Weights of a small mixture-of-experts language model, trained from scratch on English Wikipedia.
Size: 9 layers, width 128, vocabulary 2048, 29.5M parameters.
Experts: 256 experts in each of 9 layers, 32 GeGLU neurons an expert, 8 picks a token, a sigmoid router.
Training: 278M tokens, 8478 steps.
Below are experts of layer 4 (counted from 0) of a mixture-of-experts language model. Rows are named router (the router's row for the expert), gate (a neuron's input weights, with its number), up (a neuron's input weights, with its number) and show model dimensions 0-127. Each number is 50 + 12 x the weight over its row's rms, rounded and kept within 0 to 99.
After each expert's rows: "mostly gets" lists some tokens that are sent to it at least half of the time. This comes from a sample of Wikipedia text that the model never trained on.

# expert 217
router:53 38 45 54 70 72 50 72 69 60 39 49 50 57 72 50 45 51 77 68 43 40 68 42 44 46 54 61 35 50 52 52 73 53 35 35 35 54 35 53 60 38 68 34 45 42 43 32 55 36 48 55 43 64 55 48 37 51 54 53 24 55 44 46 50 62 48 33 52 45 58 28 49 43 50 43 48 57 84 42 75 68 53 49 36 46 45 61 52 55 36 60 26 46 42 57 51 30 48 59 26 39 44 40 51 55 63 36 46 40 22 58 58 80 53 61 44 48 50 42 31 57 49 45 66 39 47 55
gate0:59 64 38 40 75 52 51 42 60 59 59 52 66 53 45 58 32 42 49 54 78 42 57 61 70 37 45 49 61 62 31 56 41 64 46 24 28 51 40 29 17 39 20 61 58 39 56 58 56 57 48 42 60 69 46 40 47 37 42 33 28 57 60 44 46 50 54 38 57 47 50 35 30 64 51 48 46 36 60 48 59 54 60 46 35 67 41 39 40 46 64 43 67 22 38 52 42 34 38 45 45 25 61 57 45 57 64 36 44 51 46 45 49 55 51 43 56 43 54 51 37 59 32 43 56 59 31 69
up0:55 60 48 50 67 60 69 50 60 51 64 51 54 46 30 76 24 34 40 49 44 45 32 61 48 34 50 67 53 70 26 65 40 56 36 38 53 64 49 55 73 44 23 69 35 33 65 51 51 47 63 30 49 52 36 34 44 41 67 41 43 50 46 51 64 58 45 39 49 57 65 45 40 51 27 54 39 56 69 49 52 61 39 46 57 33 64 47 62 52 53 36 75 36 30 47 39 38 41 28 47 37 44 62 45 58 40 53 55 30 45 61 48 47 60 55 43 33 39 41 24 55 60 52 54 36 30 50
mostly gets: ".", ").", "J", "!", " "

# expert 160
router:67 30 48 59 49 68 27 59 61 62 37 59 51 62 79 46 52 64 64 59 71 56 41 52 49 40 79 33 48 47 60 61 44 60 45 53 39 49 76 37 73 56 63 40 59 50 47 56 49 41 59 35 55 50 62 79 47 66 59 58 53 49 52 44 36 59 47 19 44 27 47 62 32 48 52 50 58 40 63 42 47 47 43 47 41 44 43 59 53 62 48 24 49 71 66 41 62 47 53 64 45 21 40 43 57 63 55 34 59 47 44 43 63 45 55 67 45 44 55 45 29 56 41 55 50 27 34 62
gate0:55 31 68 50 61 33 51 52 48 34 60 49 52 59 61 38 40 57 69 43 76 47 58 40 48 64 34 40 43 43 43 29 56 65 41 52 62 32 68 64 56 65 49 21 50 58 42 39 44 57 59 37 47 39 60 52 54 38 45 46 35 81 44 68 29 48 42 46 28 43 71 50 63 49 50 72 60 56 32 62 37 48 56 36 41 44 30 49 61 56 48 60 38 59 66 43 43 47 55 60 66 65 62 32 48 67 60 55 45 36 52 19 38 53 47 53 45 21 47 42 52 66 56 57 45 53 69 52
up0:56 41 51 46 24 45 30 79 35 60 43 36 43 60 61 61 55 50 45 59 49 49 57 42 50 58 62 19 45 62 62 29 54 43 44 46 52 37 53 60 62 44 34 37 56 56 56 46 62 48 38 40 56 48 59 42 53 62 29 64 37 42 55 33 60 40 63 38 62 54 25 61 52 72 71 67 35 40 44 40 55 48 50 60 51 31 48 55 53 59 26 67 37 45 49 50 32 20 54 33 32 47 47 50 49 49 54 36 58 68 37 49 31 47 60 43 64 49 64 45 62 30 29 41 63 40 37 32
mostly gets: "cul", "ception", "spect", "cu", "lic", "per"

# expert 186
router:54 49 33 47 59 60 49 45 60 69 45 61 53 63 48 43 59 58 54 49 67 46 61 32 44 81 58 28 44 51 24 53 66 49 15 31 48 43 56 20 63 38 54 46 73 31 39 50 57 61 59 59 40 66 47 55 54 69 50 51 61 47 50 39 53 41 76 49 51 29 68 45 38 59 60 33 54 64 63 48 70 78 52 34 45 41 40 58 45 54 57 34 25 36 45 35 59 53 48 48 42 50 60 41 47 55 46 45 65 45 34 58 51 65 54 66 64 44 63 40 54 33 39 43 41 52 42 51
gate0:41 32 63 26 59 41 72 55 46 52 56 71 31 57 41 56 67 48 59 36 44 67 37 23 53 45 62 47 30 40 34 63 30 59 28 60 52 54 53 30 86 55 40 39 41 37 45 31 52 63 44 52 52 55 37 48 55 40 69 49 68 62 65 36 49 43 33 45 51 30 54 62 35 42 52 43 57 49 58 55 44 49 39 63 41 30 59 43 49 65 44 28 43 49 45 67 54 34 37 52 55 56 60 32 60 33 32 58 42 56 52 62 48 45 44 54 61 63 71 46 37 41 64 48 40 38 64 50
up0:65 49 79 39 51 50 35 46 54 40 57 36 44 52 48 54 35 63 35 32 43 49 40 42 43 54 45 37 61 43 28 66 47 40 59 57 39 56 36 48 31 63 73 46 54 59 37 73 52 57 46 57 37 62 60 41 45 48 37 46 39 56 59 64 34 53 52 32 25 23 27 52 44 54 58 65 46 52 45 67 27 58 29 65 38 47 71 51 46 61 53 44 41 47 53 36 25 75 56 50 44 34 59 59 47 28 58 45 76 65 53 55 41 66 51 48 57 30 59 54 64 41 51 39 50 29 54 44
mostly gets: " So", "ge", " mi", " so", " later", " early"

# expert 7
router:57 57 35 51 49 53 51 63 81 37 46 56 58 64 53 51 68 61 93 42 47 83 50 49 50 47 70 44 34 28 51 48 60 72 42 60 45 48 46 47 60 37 60 36 67 35 43 55 51 48 53 69 58 49 52 56 62 51 57 36 32 35 47 47 52 40 56 41 29 37 48 56 48 37 59 64 30 65 54 31 56 67 57 46 37 49 46 51 62 63 46 30 65 63 48 49 47 49 43 44 26 41 52 43 55 64 51 41 43 38 57 57 62 76 36 80 54 46 48 41 47 37 57 37 63 45 30 59
gate0:34 50 26 68 41 27 44 56 62 27 34 52 42 58 33 51 62 55 44 50 49 65 50 37 57 49 61 52 45 49 52 40 65 66 58 62 61 56 63 60 48 43 23 35 59 46 49 53 31 44 78 26 52 60 43 78 59 48 65 40 50 52 67 50 43 64 63 57 66 35 54 38 62 46 62 56 66 39 61 53 48 46 55 44 41 34 36 32 46 60 36 32 51 42 26 39 63 51 65 53 61 47 50 56 53 55 72 49 43 38 52 39 80 51 67 62 62 70 33 65 48 57 41 51 55 67 58 64
up0:32 59 59 41 37 47 46 46 63 44 81 66 66 49 49 26 51 48 53 52 55 58 25 48 48 69 41 61 39 35 61 51 47 47 43 54 56 42 37 75 47 36 65 60 54 41 33 41 45 57 56 36 63 47 61 60 33 57 55 64 43 42 32 50 44 44 30 31 39 58 63 61 48 60 61 49 44 55 53 48 23 44 55 29 30 53 47 62 58 34 45 36 42 59 22 53 51 44 39 68 82 63 68 41 46 48 52 55 35 48 58 35 36 54 75 52 53 79 55 60 64 45 50 59 51 59 64 42
mostly gets: " Vi", " vi", " long", " large", " small", "er"

# expert 115
router:40 56 44 58 65 63 48 50 69 60 51 53 57 57 71 79 53 50 73 49 56 39 56 34 51 51 51 60 47 57 45 42 74 53 44 51 59 46 36 37 76 47 47 36 59 43 39 53 63 45 63 51 54 75 47 71 38 59 53 37 54 61 50 58 38 51 44 40 48 50 54 23 42 45 52 52 55 52 74 28 70 76 69 35 57 49 36 55 34 48 27 52 42 31 56 45 58 49 36 70 41 51 43 53 49 54 61 22 52 59 37 41 57 69 58 69 59 60 47 27 31 59 71 35 61 55 44 61
gate0:53 46 39 63 45 47 48 52 79 32 69 53 45 37 77 73 67 36 39 38 41 74 45 47 26 35 60 53 52 45 42 52 74 44 30 51 35 55 54 41 58 42 44 55 71 45 42 38 60 30 66 72 44 45 35 51 50 57 35 43 35 69 73 50 55 39 63 61 49 68 82 51 45 48 43 43 58 59 50 38 57 66 54 47 48 53 73 55 44 60 42 55 38 31 40 27 41 36 66 37 47 51 57 43 42 38 57 48 41 57 38 38 53 58 55 33 48 32 50 46 34 59 68 50 56 54 48 47
up0:47 58 58 56 60 70 46 43 49 79 70 48 47 76 40 41 48 49 54 52 52 42 43 55 54 57 51 59 49 66 60 43 49 54 64 48 64 53 58 64 27 68 54 51 30 36 53 58 34 68 48 42 33 29 74 33 60 38 55 50 73 36 32 44 50 53 62 60 38 23 43 29 49 67 74 43 18 43 58 49 43 41 26 37 46 48 44 50 66 45 45 47 52 58 42 65 59 52 40 59 51 30 37 44 49 69 49 60 40 35 43 47 47 42 43 39 52 59 72 43 51 38 28 41 31 40 44 49
mostly gets: "±", ".", "<"

# expert 84
router:44 57 47 66 58 55 49 68 78 42 45 76 46 54 69 67 62 49 53 55 52 57 48 40 46 36 65 48 41 48 63 76 63 62 27 53 53 43 45 37 64 39 50 29 55 45 43 59 48 65 56 41 54 64 51 62 47 34 58 32 30 45 25 47 47 41 63 36 47 28 65 32 63 44 46 84 32 55 46 43 41 57 64 37 45 45 54 45 48 67 47 40 49 56 59 52 51 49 50 53 22 45 32 46 39 58 46 42 61 29 56 42 48 55 40 71 58 46 40 32 54 73 65 56 76 47 42 55
gate0:36 63 63 52 63 64 45 36 60 63 51 47 75 48 61 60 68 67 41 60 57 75 80 33 47 70 50 48 62 47 51 65 43 33 54 32 44 44 38 59 45 55 36 52 58 54 61 39 67 52 74 31 49 51 53 57 52 55 57 42 51 64 58 60 52 54 51 50 57 60 65 37 67 38 59 36 50 72 47 44 62 53 69 55 40 63 60 61 38 39 42 42 35 54 30 31 19 39 39 59 29 49 33 40 58 51 44 43 49 63 60 76 69 56 51 42 46 44 47 34 39 64 67 65 36 36 58 46
up0:24 95 49 38 56 53 60 35 47 77 45 50 55 57 56 52 33 56 44 54 61 40 52 46 39 64 62 56 40 32 54 70 54 47 52 50 34 68 50 52 42 48 32 57 55 51 55 46 39 61 78 47 55 33 47 52 48 48 59 05 64 44 45 36 38 54 32 54 28 61 47 47 67 64 39 55 54 85 48 46 37 52 50 53 49 46 66 51 68 50 59 56 34 59 56 41 43 51 59 27 61 61 57 34 52 28 48 59 42 60 65 47 49 43 34 38 44 44 43 47 52 51 41 45 42 51 51 42
mostly gets: "er", "in", "der", "ator", "ron", "her"

# expert 229
router:65 56 44 51 67 67 31 75 43 62 43 72 40 67 78 63 67 35 50 59 59 28 44 32 52 55 48 45 42 46 39 44 60 59 48 50 44 50 51 26 78 50 29 50 67 36 55 41 53 31 45 49 56 50 53 64 43 52 61 42 46 75 53 40 49 51 59 21 49 52 72 46 49 67 41 56 40 53 55 43 54 53 52 35 54 42 22 85 41 68 30 43 48 34 74 49 45 55 54 56 39 46 51 38 60 65 52 55 51 45 41 41 51 54 60 52 60 29 62 41 42 52 55 36 48 40 36 47
gate0:58 68 70 26 52 40 44 50 52 41 74 48 45 31 52 34 62 47 64 49 62 46 51 56 31 44 45 31 46 42 80 54 67 44 58 60 41 55 62 46 48 73 37 25 60 57 58 61 57 61 57 53 57 45 40 66 55 59 64 33 51 33 50 56 52 57 36 46 40 49 71 54 41 32 61 60 52 37 58 56 64 59 66 67 55 58 53 48 55 54 49 54 60 56 51 44 71 43 58 54 32 43 79 68 48 39 55 33 50 42 48 55 40 37 65 45 36 46 23 35 27 41 40 41 55 20 32 47
up0:61 47 46 62 58 63 62 61 45 66 54 59 45 45 41 59 19 39 27 24 41 39 72 69 66 73 44 41 32 46 43 24 54 38 60 65 42 57 53 59 59 25 66 73 63 66 60 55 49 64 61 49 56 62 49 63 64 41 44 51 63 40 35 47 57 36 42 35 43 45 41 64 35 29 51 50 44 39 73 51 43 48 38 19 59 49 48 48 44 53 43 60 30 39 53 28 50 62 62 58 43 59 57 50 51 65 63 39 40 44 39 56 55 41 39 54 47 53 45 43 52 61 45 25 47 32 38 50
mostly gets: "vol", " pre", "di", "ul", "hu", "com"

# expert 55
router:55 67 35 53 48 44 47 56 86 38 49 61 54 57 54 48 52 56 65 35 49 67 47 50 51 43 71 52 54 41 45 60 63 57 59 27 49 45 52 45 54 48 48 34 52 26 29 47 63 52 50 60 45 67 53 41 54 51 54 48 41 50 49 78 74 38 59 51 48 21 63 48 47 62 65 57 54 47 53 42 56 61 80 21 47 38 47 70 51 51 31 37 51 56 45 46 50 47 42 52 19 41 36 37 50 64 48 40 48 30 47 44 76 78 49 56 45 38 45 54 56 62 71 34 54 35 46 71
gate0:40 51 32 40 43 60 52 49 46 35 59 63 56 54 62 53 55 61 49 67 51 66 35 42 57 60 76 35 54 46 38 62 38 52 44 42 56 38 59 49 67 41 56 75 58 40 44 55 53 25 67 44 54 34 53 56 71 61 75 51 56 65 61 35 36 36 59 66 62 52 59 40 24 59 63 38 83 47 48 45 57 61 42 34 57 45 44 57 49 51 66 41 67 43 59 61 63 50 36 45 68 34 49 39 57 36 42 46 70 66 55 45 55 64 78 65 47 48 51 51 51 49 80 37 40 45 67 68
up0:61 53 47 38 47 53 42 65 40 42 64 51 38 40 46 39 29 65 49 39 69 40 39 63 12 78 45 33 51 54 63 70 31 51 23 52 41 50 66 35 64 36 50 60 39 47 54 47 52 41 30 71 63 44 54 44 46 59 72 50 43 51 39 58 35 46 41 38 59 35 35 62 80 45 45 46 49 27 39 52 55 68 52 55 47 60 25 40 61 54 54 60 49 62 46 32 59 36 28 50 56 53 38 61 62 41 40 35 49 52 74 41 58 45 60 68 57 47 53 49 39 50 36 50 56 35 53 44
mostly gets: "en", "ers", "er", " Ben", " young", "ber"